{"n_layer": 18, "moe_layers": [1, 2, 3, 4, 5, 6, 7, 8, 9, 10, 11, 12, 13, 14, 15, 16, 17], "balance_loss": 0.000508, "init_std_router": 0.0176, "vocab_size": 8192, "norm": "rmsnorm", "train_tokens": 878700000}
Below are experts of layer 14 (counted from 0) of a mixture-of-experts language model. Rows are named router (the router's row for the expert), gate (a neuron's input weights, with its number), up (a neuron's input weights, with its number) and show model dimensions 0-159. Each number is 128 + 24 x the weight over its row's rms, rounded and kept within 0 to 255.
After each expert's rows: "comes after" lists some tokens at least twice as common just before its tokens as in all text; "mostly gets" lists some tokens that are sent to it at least half of the time. This comes from a sample of Wikipedia text that the model never trained on. Tokens count by the router's weight.

# expert 36
router [132 146 142 108  59  82 123 134 117  96 146 135 117 172 107 122 124 129 122 115 137 130 149 135 120  84 138 126 134 170 127 199 160 102 176  92 130 108 107 106 127 138 132 144 125 125 138  97 115 101 134 110 135 114 136 119 167 118 129  96 140  69 167 180 124 104 115  95 135 184  87 163 119 118 125 127 110  96 136 132 134 140 135 108 133 127  94 148 138 155 117 132 132 140 141 132  98 136  92 171  98 115 134 163 109 153 140 117 120 121 153 143 121 125 149 127 117  97 152 111 143 133 137 140 116 138 155 105 139  96  88 106  89 129 132 171 121 117 160 121 154 101 148 112 134  86 105 101 166 185 126  72 116 135 135 127 126  81 139  99]
gate0 [135 119  86  86 127 119 112 169 130  72  97 127 122 155 175 130 184 132 118 101 166 117 105 141 104 137 174 106 102 139 128 121 136 112 126 108 108 122 100 169 125 124 116 182 145 161 112 109 166 135 141 104 161 157 115 167 120 123 116  98 110 122 188 113 111 144 135  95 155 135 120 116 121 147 115 160 123 128 112 112 147 161 106 142 128 117 145 117 135 102 138 122 128 144 187 127  82 103 102 101 117 160 125 142 108 105 115 116 120 111 167  94 148 139 147 146  94 106 123 146 129 133 106 118 113 125 118 113 160 116 138 146  95 107 145 160 121 154 132 189 159  90 106 141 181  99 134 140 119 164  96 105 154 140 126  80 150 122 155 113]
up0 [133 102 121 121  79 127 191 126 172 116 138 106 140 143 163 117 148 144 147 129 110 127  68 121 119  79 127 146 101 108 132 128 139 126 129 110 127 124  93 139 195 121 117 146 137 142  97 109 120 102 170 119 157  91 122 123  94 120 110 119 122 153 112 166 151 141 164 116 103  95 132 131 111 103 121 106 106 142 137 101 156 138 114 132 152 130  86 118 108 122 134 146 129 123 157 112  96 104  82  98 145 149 131 140 129 104  79 111 161 117 108 114 103 159 108 124 126 114 136  96 106 140 156 147 132 151 144 137 165 119 141 107 114 128 146 124 141 111 156 142 172 129  97 150  91  58 127  90 155 140 119 123 121 119  73  71 175 102 120 127]
comes after: "2", "1", "\n", "| ", "-", "3"
mostly gets: "- Family", "018", "015", "013", "- Genus", "019"

# expert 57
router [113 126 173 107 133 100 131 102 127 109 159 154  80 177  99 125 130 144 124  91 146 113 118 145 140 109 135 134 153 153 110 137 144 130 155  91 116  96  95 171 135 144 135 142 129 103 124 109 102  98 110  95 153  97 128 138 141  92 123  92 167  83 163 134 120 104 117  97 121 124 120 132 133 112 150 111 127  66  97 113 133 115 120 115 134 152 112 121 136 132 102 135 121 121 160 127 126 146 101 144 114 121 108 124 134 130 135 101 125 160 145  84  75  69 117 118 112 109 135 139 152 170  91 176 127 133 187  97 129 133 115 111 101 139 134 163 125 141 136 139 174 133 137 112 142 113 105  90  92 166 116 104 152 107 179 116 185 123 173 126]
gate0 [125 125 128 134 132 172 117 111 142 166 152 139  99 119 150 175 147 125 143 125 124 133 164 125 103 146 158 113 127 141 113 120  94 166 138 140 120 153 139 133 126 140 117 139 118 132 143 143 152  95 100 123 133 129 153 118 153 154 170  87 116  89 125 161 119 113 117  87 121 134 138  88 169 131 145  78  97 126 148 152 126  69 122 114 105 102  88 138 164 125 102 107 146 124 109 137 124 113 146 168 162 134 115 127 119  86 151 112 145  89 104 116 142  92 121 124 113 104  98  94 146 101 111 137  96 120 122 126 130 143 140 130 102 149 123 154 133 179 142 176 146 125 167 108 156  99 117 161  73 131 131 149 177 101 138 122 131  53 154  78]
up0 [113 124 143 142 100 179 127 110 134 144 157 149 120 123 140 102 139 126 123 113 125 142 137 118 108 152 100 108 131 154 122 108  87 187 153 134 119 143 134 149 116 137 134 146 102 118 152 153 132 156 148 139 122 132 120 122 188 166 127 107 110  95 143 124 183 153  94 149 103 160 134  73 153 119 161  54 152 182  82 167 147  97  76 149 114 141 126 175 119 139 143  83 130 123 116  90 171 120 161 145 145 108 119 155 134  90  95 139 159  84  99 114 143 127 153 145 111  85 114 134 125 146 106 119 136 126 152 136 124 133 136  89 112 133 149 150 102  92 138 163 131 105 142 146 152 135 125 141 120 120 141 129 104 131 122 156 139 111 143  94]
comes after: "\n", " |", "| ", " |  |", ")", "2"
mostly gets: " | USA", " | MF", " | DF", " by:", "|  |", " | ENG"

# expert 41
router [111  93 174 112  88 104 114 110 136 139 171 163 143 172 139 183 137  98 124 116 143 132 162 114 135  89 154 161 163 164 107 183 131 121 123 122 100  98  85 122 119 117 173 165 121 122 121 110 107 129 142 134 132  92 105 126 154  66 101  85 137 121 169 147 117 125 135 134 114 132 120 111 163  90 142 115 117 124 125 139 178 128 133 110 111  87 103 125 175 118  77 131 102 139 146 124 127 113 147 118 152  96 107 134  81 127 155 135 143 164 146 140 139 145 105  97 162 137 172 135 136 139 170 152 113 153 143 100 136  96 112 115 123 117 149 161 124 137 106 116 136 164 146 113 114 121  91 118 125 155 111 134 152 116 136 156 166 110 128 154]
gate0 [ 75 124 112 133 137 107 129 140 138 119 129 116 114 144 103 137 159 174 154  96 142 140 116 150 156 140 136 110 103 143 118  88 175  86 129  83 133 113  92 137 179 148 138 153 103 148 158 140  98  95 145  96 105 130 115 108 140  83 149 134 112 125  86 115 156 132 144 154  90  87 123 133 158 113 161 141 115 127 132 172 132 171 169 181 112 126 151 118 131 130 106 152 119 146 112 149 153  93 143 127  68 139 142 149  91 167 125 115 142 141 118  80 140  97 112 148 157 121 110  98 137 136 114 130 153 109 114 137 102 153 117 151 117 158 128 181 112 106 112 122 133 120 108 110  96  94 142 105 140 133 187 125 153 150 112 135 155 136 166 130]
up0 [126 106 170  61 162 140 130  74 105 146 161 129 174 173 160 123  89 101 106 169 104 128 150 111 129 141 136 131 179 111 147 107 123 150 141 110 126 147 109 102 135 141 152 149 122 136 121 149 142 157 127 130 113 163 124 109 111 131 134 119 146 158 121 148  97 126 155 131 110 170 105 109 111 132 139 109  97 130 139 115 138  90 119 133 121 125 148 133 159  88 131  86 139 139 110 118 136 132 127 142 153 120 113 144 126 105 143 128 113 143 159 156 103  66 155 113  84 113 215 159  98 127 164 138 116  98 103 129 119 101 183 117 164 113 105  74 138 113 140 123 143  93 122 133 102 139 141 139 112 144 115 115 125 104  90 135  93 130 109 108]
comes after: "\n", " | ", "\n\n", " |", "; ", "|"
mostly gets: " medal –", "- Binomial", " place | ", " | Pts", "ronze", "id not"

# expert 59
router [127 134 126 129 107 115 116 128 123 113 182 132  91 161 117 132 161 121 109 132 100  96  99 155 126  84 102 154 159 138 117 162 129 111 109 123 151 120  85 150 145 101 141 183 112  86 142 132 117 109 117  87 153 119 132 137 149  98 152  99 155 125 148 160 109  88 132 116 141 136 121 129 133 113 122 116 124  90 152 161 134 105 109 165 140 131 139 136 172 131  99 112  95 141 110 130 147 153 162 122 114  44 122 127 136 114 131 122 123 139 155 130 114 158  92 121 104 142 165 124  95 134 133 168 132 119 152 108 143 105  96 173  92 118 144 161 111 172 103  87 132 102 136  98 107 120  87 113  72 191 130 104 121 120 123 125 130  87 129 122]
gate0 [143 119 152 138 118  94 104 119 120 144  93 104 157 118 182 157  96 185 142 125 134 115 116 130 143 104 117 154 122  94  63 166 137 153  82 144 132 127 124 147 121  96 109 140 154 126  96 102 121 120 134 100 117 119 109 139 137 156 175 130 127 102 140 104 137 164 182 152 108 118 146 111 134 142 117  85 124 101 157  94 100 132 148  95  89 146 169 102 148 112 113 115 119 166 153 118 138 130 148 106 161 103 162  84 133 155 134 147 131 154 102 136 133 126 153 154 153  94  97 123 135 108 144 143 153  77 126 147 158  99 166 120  71 109 157 158 147 154  98 124 137 106 117 129 121 137 152 113 156 116 133 112 140 140 151 156  99  94  99 140]
up0 [152 135 112 145 143 100 105 146 155 132 152 149 123 143 104 136 132  99 126 175 103 180 118 137  76 141 148 110 122 133 131 109 136 119 145 119 116 110 122 118 130 121 141 123 179  95 116 155 131 128 106 164 132 130 155 169  86 141 136 113 137 167  99 171 126  85 177 103 118 147 100 159 135 140 114 156 135 112 144 150 141 123 146 118 129 139 122 146  88 154 153 101  86 116 114 150 113 149 150 122 126 174 102 145 113  87 111 189 103 154 126 130 150 133 127 142  87 160 120  92 136 123 159 145 145 141 156 179 106 169 157 140 108  98 102 129 101 138  81 177 141 147  88 126 152 141 119 137 137 119 151 175 147  86 117 116 131 114 158  96]
comes after: " | ", ", ", " ", " (", " in ", "| "
mostly gets: "1", "2", " place | ", "11", "13", "86"

# expert 14
router [147 133 160 132 128  86  94  67 124 124 129 115 125 141 128 154 126 131 155 122 147  81 107 141 137  51 142 150 119 163 117 140 133 116 152  79 115 102 105 161 140 124 149 131 134 120 148 141 102  89 138 113 173 112 140 141 205 139 138 107 187 120 135 185 131 117 108 150 108 138 143 135 131 122 135 158 136  96 121 139 135 102 144 111 121 106 165 101 176 174 123  92  98 129 148 102 119 142 112 160 126  95 131 110 104 107 126 133 155 130 163 113 108  77 112 117 152  76 171 150  98 149  95 112  91 128 143 136 139  94 133 159 108 159 126 123 111 115 111 107 140 134 122  95 126 130 125 141 129 162 109 109 120 106 147 119 147 126 152 137]
gate0 [165 114 139 128 149 124 139 111 147  65 110 160 163 165 123 120 127 109 142 104  93 153 119  90 150 145 112 131 117 118 133 112 108 157  98  95 132  93 118 175 125 121 117 138 110 129 135 134 116 111 147 139 100 110  92 167 151 129 135 131 102 114 141 154  95  77 105 139 154 181 125  82 172 165 132 135 150  95 149 157  86 151 125 152 128 146 127 132  83 120 135 130 151 137 156 118 140 129 133 165 120 112 100 122 131 141  99  64 136 104 109 116  80 112  94 114 152 133 143 148 123 109 122 131  96 135 147 158 118 114 119 105 111 114  86 122 126  97 113 124 144 174  91 119  84 121 158 162 130 130 110 108 102 125 179  72 104 103 119 138]
up0 [119 156 102 155 118 143 134 147 128 130 119 126 158 109 142  89 136 154 151 140 102 125 121  91  99 115 143 122 111 137 126 124  94  89 209 137 116 134 114 173 152 150 143 165  91  83 112 124 105 136  90 104 136 114  83 123  81 116 134  91 161 131 136 143 134 115 174 105 101 108 134  93 116 120 123 134 151 128 148 109 105 137 135 114 160  73 114 155  70 167 182 156 125 106 126 130 127 156 133 154 161 126 105 128 164 138 113 116 125 131 145 140 110 107 131 170 123 138 121 113 155 127 110  95 100 106 162  89 110 108 140 146 113 142 132 135 127  92 131 142 126 113  87 104 127 142 120  75 141 141 121 132 118 151 162 141 143  71 173 116]
comes after: ".", " |", ")", "==", "===", " =="
mostly gets: "\n\n", "\\", "{", " \\"

# expert 29
router [129 108 149 154 128  68  89 115 134  74 123 178 128 165 132 147 113 123 119  88 143 121 177 129 125  92 139 119 136 128 129 200 135  90 131 113 133 130 118 137 142 138 123 126 111 102 146 114 115 106 151 132 122 117 111 125 160  91 109  66 125  87 159 177 109 128 120 131 107 161 116  89 114 116 146 118 115 104 182  90 138 114 121 129 143 135 116 134 151 144 106 148 127 118  99 137  99 115 101 146 132 109 127 137  67 147 141 118 127 168 152 139 118 116 114 104 168 118 144 123 131 162 142 125 112 145 147  92 103  81  87 111  90 129 130 190 132 113 148 104 168 107 154 153 127 137  94 114 138 162 154 100 119 126 137 143 143 105 162 121]
gate0 [163  99 146 116 141 103 125 102  75 133  88 136 104 143 110  97 165 127 151  86 109 111 141 157  92 109 151 124 119 142 138 176 152 150 144 133 127 102 134 106 141  79 123 114 122 116 117 133 131  83 126 156 136 125 110 106  86 179 102 141 105 147 119 155  80 142 121 119 116 166 117  81 136  85 134 127 115 140 112 104  91 158 107 123 122 140 111 160 140 164  88 119 156 152 121 181 140 111 148 130 144 114 146 128 135 159 153 129 116 128 124 145 120 112 122  96 161 101 151 145  86 121 122  96 121 155  97 175 142 121 129  87 106 134 165 123 161 132 137 107 132 140 151 109 122 141  98 127  92 144 104  99  89 182 160 160 146 157 148 150]
up0 [145 128 143 136 127 117 177 172 128 111 112  84 127 158 117  88 132 146  91 142  98 138 126 123 103  86 153 125 106 148 175 145 170 133 160 137 126 154 109 148 149 116 142 113 111  78 137 122 131  63 112 116 137  99 112 130 145 137 138  93 131 117 140 137 163 138 109 143 118 157 109 108  99 142 119 122 119 165 147  78 178 144  90 155 121 154  90 119 124 145 156 138 102 140 127 124 160 129 149 147 156  89 136 149 158 139 175 101  90 158 146 171 104 123 114 108 162  99  99 114 136 149 118 168 126 154 132 140 151 142 135 162 153 120 127 131 143 127 186 133 110  98 112 141 143 143 160 115 165 119 159 154 117 120 112 120 151 139 159 182]
comes after: "\n", "-", "\n\n", "- •", "- C", "|"
mostly gets: "| Total", "- •", "- Born:", "Personal information", "Scientific classification", "- Family"

# expert 63
router [119 131 138 144 127  92 116 106  95 143 154 141  91 168 110 173  96 102 140 123 152 109 108 131 127 138 143 172 115 162 120 155 125  96 162 102 128 129 110 105 146 159 121 156 154 112 137 100 172 105 163 101 153 123 114 165 184  89 161 120 141 143 128 143 120 111 145 108 123 128  87 119 157 103 126 100 153 109 146 144 133 131 109 161 135 123 133 127 158 151 102 128 144  85 160 101 111 199 174 151 117  90 126 154  84 140 169 152 126 120 121 104 100 120 141  98 150  92 147 161 137 128 120 138 126 195 145  94 134 138 116 149 127 128 128 138 124 121 102 104 163  87  86 121 104 137 126 140 135 149 137 123 159 112 168 129 134 109 159  99]
gate0 [106 114 142 156 178 137 126 129  99 161 112 201 106 179 139 137 115 119 141 134 120  79 106 107 120 135 149 142 141 124 133 121 160 120 143 137 116 135 106 102 123 146 119 142 127 137 148 132 142 140 157  84 111 102 114 167 133 149 145 125 117  81 167 142 154 117 177 150 155 128 121 149 120 124 149 119 178  88 140 147 118 133  89 148 142 114 149 129 154 113 145 127 163 112 138 131 100 138 148 134  95 134 112 111  97 128  94  85  93  98 107  94 146 155 144  63 157 108 134 171 117 102 175  93 132 146 118 112 114  96 133 142 130 151 143  85 134  82 110 135 108 106 113 161 130 176  98 142 143  84 122 163 122 119 163 112 133 116 112 114]
up0 [105 111 139 149 134 132  82 108 107 142 131 170  76 154 150 158  97  91 131 148 134  45  89 130 119 115 125 129 113 155 127 137 124  96 123 129 130 118  72 111 104 110 106 155 133 140 174 104 140 152 106 128 134 112  67 153 154 139 121 104 163 123 134 144 131 128 184 145 147 140  94 135 151 105 157 121 154 145 126 142 156 133 102 173 153 113 128 105 158  87 128 144 137 123 146 101 114 141 142 121 124 107  97 142  91 120 127  88 109  92 120  84 104 104 175  76 121 111 150 148 150 110 136 142 176 192 161 119 152 118 108 137 121  92 126 137 138 114 113 112 124 111 121 135 114 154 101 129 124  91 124 128 121 132 143 133 114 122 118  99]
comes after: "\n", "0", "3", "4", "5", "7"
mostly gets: ", ", ") | ", " in ", ": ", " | ", " of "

# expert 23
router [160 111 162  98 142  92  91  73 145 122 157 132 120 140 123 152 141 110 147  75 145 141 139 136 143  58 173 133 137 167 103 143 143 123 161 131 146 100  92 136 141 105 123 164 110 165 147 113  93  70 112 118 121 113 140 132 184 111 150 151 160 132 142 148 101 127 100 151  99 127 147 127 133 114 147 136 124  96  96 161 125  91 135 126 126 133 129 144 116 121 155 128 121 153 150  93  96 154 143 138 101 110  99  96  87 118 115 108  90 155 141 131 104  86 130 102 144 117 150  97 125 170 118 141 142 136 139  91 120 111 131 140  81 164 153 107  75 125 121 135 142 136 113 113 105 112  96 105 134 146 134 130 151  89 173 105 138 137 155 112]
gate0 [163 161 107 126 187 159 171 115 133 128 168  97 154 136 130 125  97 135 142 138 120 141 137 164 123 142 159 181 138 161 123 130 101 127 175 125 162 104 140 137 132 143 111 162  96 145  96 138 149 158 165 124 176 147 136 150 132 134 132 125  98 156 124 134 125 114  94 143  89 142 119 105  72 107 163 140 145 134 156 126 132 138 174 144  99 136 156 129 101  97 110 143 139 122 163 157 131 101 118 105  89 106 179 135 109 112 151 127 138 111 104 107 135 155 103 141 159  83 148 123  94 164 145 160 171 129  94 118 161 158  94 110 121 123 124 129 126 138 128 134 163  91  96 116 119 152 117  86 126 119 114 146 134 149 121 189 138 136 138 153]
up0 [ 90 148 123 103 110 132 167  87 153 134 111 140 122 105 103 142 189 119 153 112 132 145 108  92 125 126 128 105 143 162 138 130 133  74 139 120 128 139 116 150 109 106 140  98 143  91 163 148 104 119 145 153 122 132 106 105 139 128 150 123 129 128 189 130  96 152 152 100  72 111 141 121 128 111 118  72 157 161 138 126 123 136 102 140 137 111 137 114 147 115 101  84 116 134 149 110 106 116 149 126 127 152 110 106 121 154 136 107 132 156 171 115 155  72 153 135 119 131 151 134 155 136 153 108  94 131 144  84  76 120 178  80 120 165 139 108 111 123 118 107  62 158 140 137  95  97 168 153 168 131 127 140 107 139 116 161 121 135 136 119]
comes after: " |", ")", " |  |", ".", "==", "==="
mostly gets: "\n", " form", " represent", " chang", " develop", " oper"

# expert 7
router [140 110 139 104 103  89  87 111  90 119 155 119 120 148  96 171 125 160 135 127 113  95 145 111 144  74 147 122 169 133 129 147 179  91 148 128 133  81  84 149 116 117 128 154 102  89 136 153 105 105 144 107 146 106 108 161 146 103 138  94 159  95 136 157 107  78 142 119 105 149 112 100 116 101 139 153 143  86 123 148 144 108 117 105 145 108 110 122 131 142 127 141 118 127 111 121 130 143  97 129 111 105 119 108  85 117 137 111 151 138 144  85  64 134 107 120 130 129 121 131 124 161 126 145  84 166 185 136 122 149 128  88 101 141 121 141 141 135 130  94 174 115 144 150 141 107 109 124  74 155 130 143 154 101 180 130 146 108 133 111]
gate0 [124 156 135 130 124  63 154 123  89 142 113 108 151 154 139 131  77 113 118  92 132 166 132  94 141 160 145  75 143 124 159 110 140 120 142 117 110 116 139 102 124  96 124 131 108 117 102 139 129 126 152 132 153 116 131 116  80 155 128  73 119  90 136 100 132 131 125 162 155 159 123 146  98  91 162 113 118 113 121 153 120 117  82 142 124 105 155  87 145 112 149 130 108  83 123 127 140 145 131 138 169  96 123 131 103 166 144 123 113  89 116 124 120 132 118 115 113 124 131 140 131  82 107  84 126 167  83 128  86 121 109 127 101 136 136 159  96  82 125  98 134 133 111 149  84 163 135  98  65 150 122 158 140  87 139 121 163 143  96 128]
up0 [ 92 135 160  95 129 107 158 123 120 118 136 104 102 130 133  81 146 113 118 121 130 161 123 103 153 107  99  73 134 121 114  87 105 117 134 116 104 129 108 108 142 112 132 164 120 129 154 120 129 110 134 155 140  94 147 140 123 126 107  88 102 126 136  67 107 128 129 113 207 137 162 122  99 120 170  97 108 105 117 116 143 127 131  73 143 120 137  87 127 114 141 123 111 123 108 116  98 115  97 123 149  82 157 142 142 149 163 124 134 108 134  94 121 106 117 124 141 157 154 124 155  99 128 130 124 128 111 118  92  99 104 132 111 140 144 169  95 107 110 121 153 116 130 190 102 188 152  91  90 187 116 154 155 133 129 141 146 104 129 170]
comes after: "\n", "\n\n", "0", "3", "4", "6"
mostly gets: " |", "|", ") |", " |  |", "% |", "\" |"

# expert 13
router [127 115 143 119  92 115  96  96 103 143 154 101 130 148  81 142 139 132 152 113 127 108 115 137 156 116 141 103 160 158 116 181 157 131 136 138 124 103  81 124 118 119 134 130 113 130 102 113  93 134 103  87 174 134 120 135 167 132 154  96 176 129 136 180 115  96 114 114 151 138 138 133 110  98 129 147 109  90 151 133 137 132 130 145 154 113 125 107 126 159  96 107 115 121 123 112 110 145 153 115 136  35 110 123 142 123 147 122 145 138 134 150 106 111 102 109 130 153 163 129 129 157 115 123 126 115 162 143 152 111  58 106 132 136 171 190 131 149 143 123 143 133 132 126 122  75  83  96 118 162 114  81 143 129 129 112 127 119 133  72]
gate0 [155 113 166 123 102 104 111 100 142 130 124 132 132 120 112 133  95 116 125 120 116 122 121  98 143 176 108 129 141  84 107 112 159  83  94 148 137  87 132 108 124 106 122 129  96 113 115 137 149 126 143  58 128 168 110 128 131 158 122 116 159 150 130  87 135 128 100 107 116 108 114 140  74 142 105 133 161  99 167 161 172 133 112  93 129 171 140 133 111 132  88 145 146 133 113 138 102 159 147  88 141 177 135 110 121 153 109 135 141 143  96 141 140  98 180 139 143 102 158 106 101 142 103 154  95  97 113 120  89 153 130 137 197 137 141 126 144 140 157 142 141 140 175 142 169 154 134 120 121 148 172 121 128 111 121 111 148  90 153 108]
up0 [123 130  96 153 172 124 121 124 102 132 145 154 160 107 133 118 139 117 103 138 130 104  99 153 139 117  98 152 141 108 127  93 179 149 125 182 120 120 116 138 154 102 144 107 159 126 110 120 121 156 132 124 150 130 127 129 122 149 114 126 152 131 116 113 112 139 110 176 152  82 144 126 133  73  96 120 124  84 153 118  86 113 107 159 194  84  95 119 122  96 149 126  90 120 107 159 158 134 140 114  74 148 132 127 105 102 121 129 117 133  90  85 120  93 122 147 130 166 151 132  95 117 141 103 104  84 125 115 111  91 126 123 140 147 193 157 104 147 135 175 121 151 130 131 121 115 161 169 137 131 141  82 164 159 142 130 140 121 156 110]
comes after: " | ", ".", "–", "; ", " (", ") | "
mostly gets: "0", "53", "00", "52", "62", "49"

# expert 35
router [155 130 179 150 138 127 117 118 132  94 137 104 149 131  97 183 110 122 149 123  97  85  89 110 110  85 158 132 143 159 135 143 140 111 164  81 161 104 152 140 146 131 153 137 138 123 154 152 115 136 143  96 157 129 127 135 153 128 136 116 162  94 180 150 121 125  95 144 112 127  89 138 107 106 131 126 158 108 116 133 174  89 151 112 116  83 134 133 140 148 121 132  83 162 156  97 111 131 109 135 139  76 134 137 122 121 115 140 127 111 169 111 115  84 101 145 137 103 172 150 114 124 143 138 152 165 156 101 145 122 139 134  91 130 153 104  84 116 115 134 180 132 162  99  93 129 112 118 116 158 134  78 129 112 170 137 174 124 140 120]
gate0 [155 150 144 118 160 145 143 147 127 137 177 156 125 135 126 163 146 135  84 144 138 138 121 118 110  95 150 111 128 106 109 172 106 121  98 163 136 122 138 106 158 187 123 162 159 165 121  88 128 137 139 164 158 172 112 119 141 129 117 121  97 102 121 107 114 132 128 134 134 112 153 134 146 162 130 126 104 123 114 148  85 170 134 148 157 101 140 161 153 128 140 172 114 139 154 125 135 109 138 147 152 102 121 151 134 138 109  84 125 194 167 122 113 117  86 123 103 128 146 142  73 159 119 106 144 115 122 134 145 104 160 113  85  91 130  99 100 105 157 137 173 105  96 178 139 104  82 116 136 155 119  93 121 141 174 120 117 148 125 124]
up0 [133 121 129  88 135 126 128 143 156 121 131 118 100 114  99 136 144 140 122 124 133 131  72 119 153 104 114 113 128 165 141 117  94 132  99 145 153 130 101 114 127 125 156 156 121 172 149  95  92 140 143 125 134 129  91 143 140 153 195 119  99  71 100 107 153 121 105 122 100 145 126 122 145 149 149 147 162 129 134 113 155 142 137  97 156  97 123 131 195 144 130 137  98 132 140 103 104 129 190 111  94 124 145 107 149 104 118 120 119  78  80 178 121 122  81 153 159  80 150 107 139 140 134 160 136 128 110 121 147 135 113 138 117 147 102 104 131 109 140 159 114 162 103 127 126 164 175 147 154 144 109 121 201 128 129 103 132 113 116 144]
comes after: ".", " =", "==", " ==", "===", ")"
mostly gets: "\n\n", " | \"", " '", " Mc", ": \"", ", \""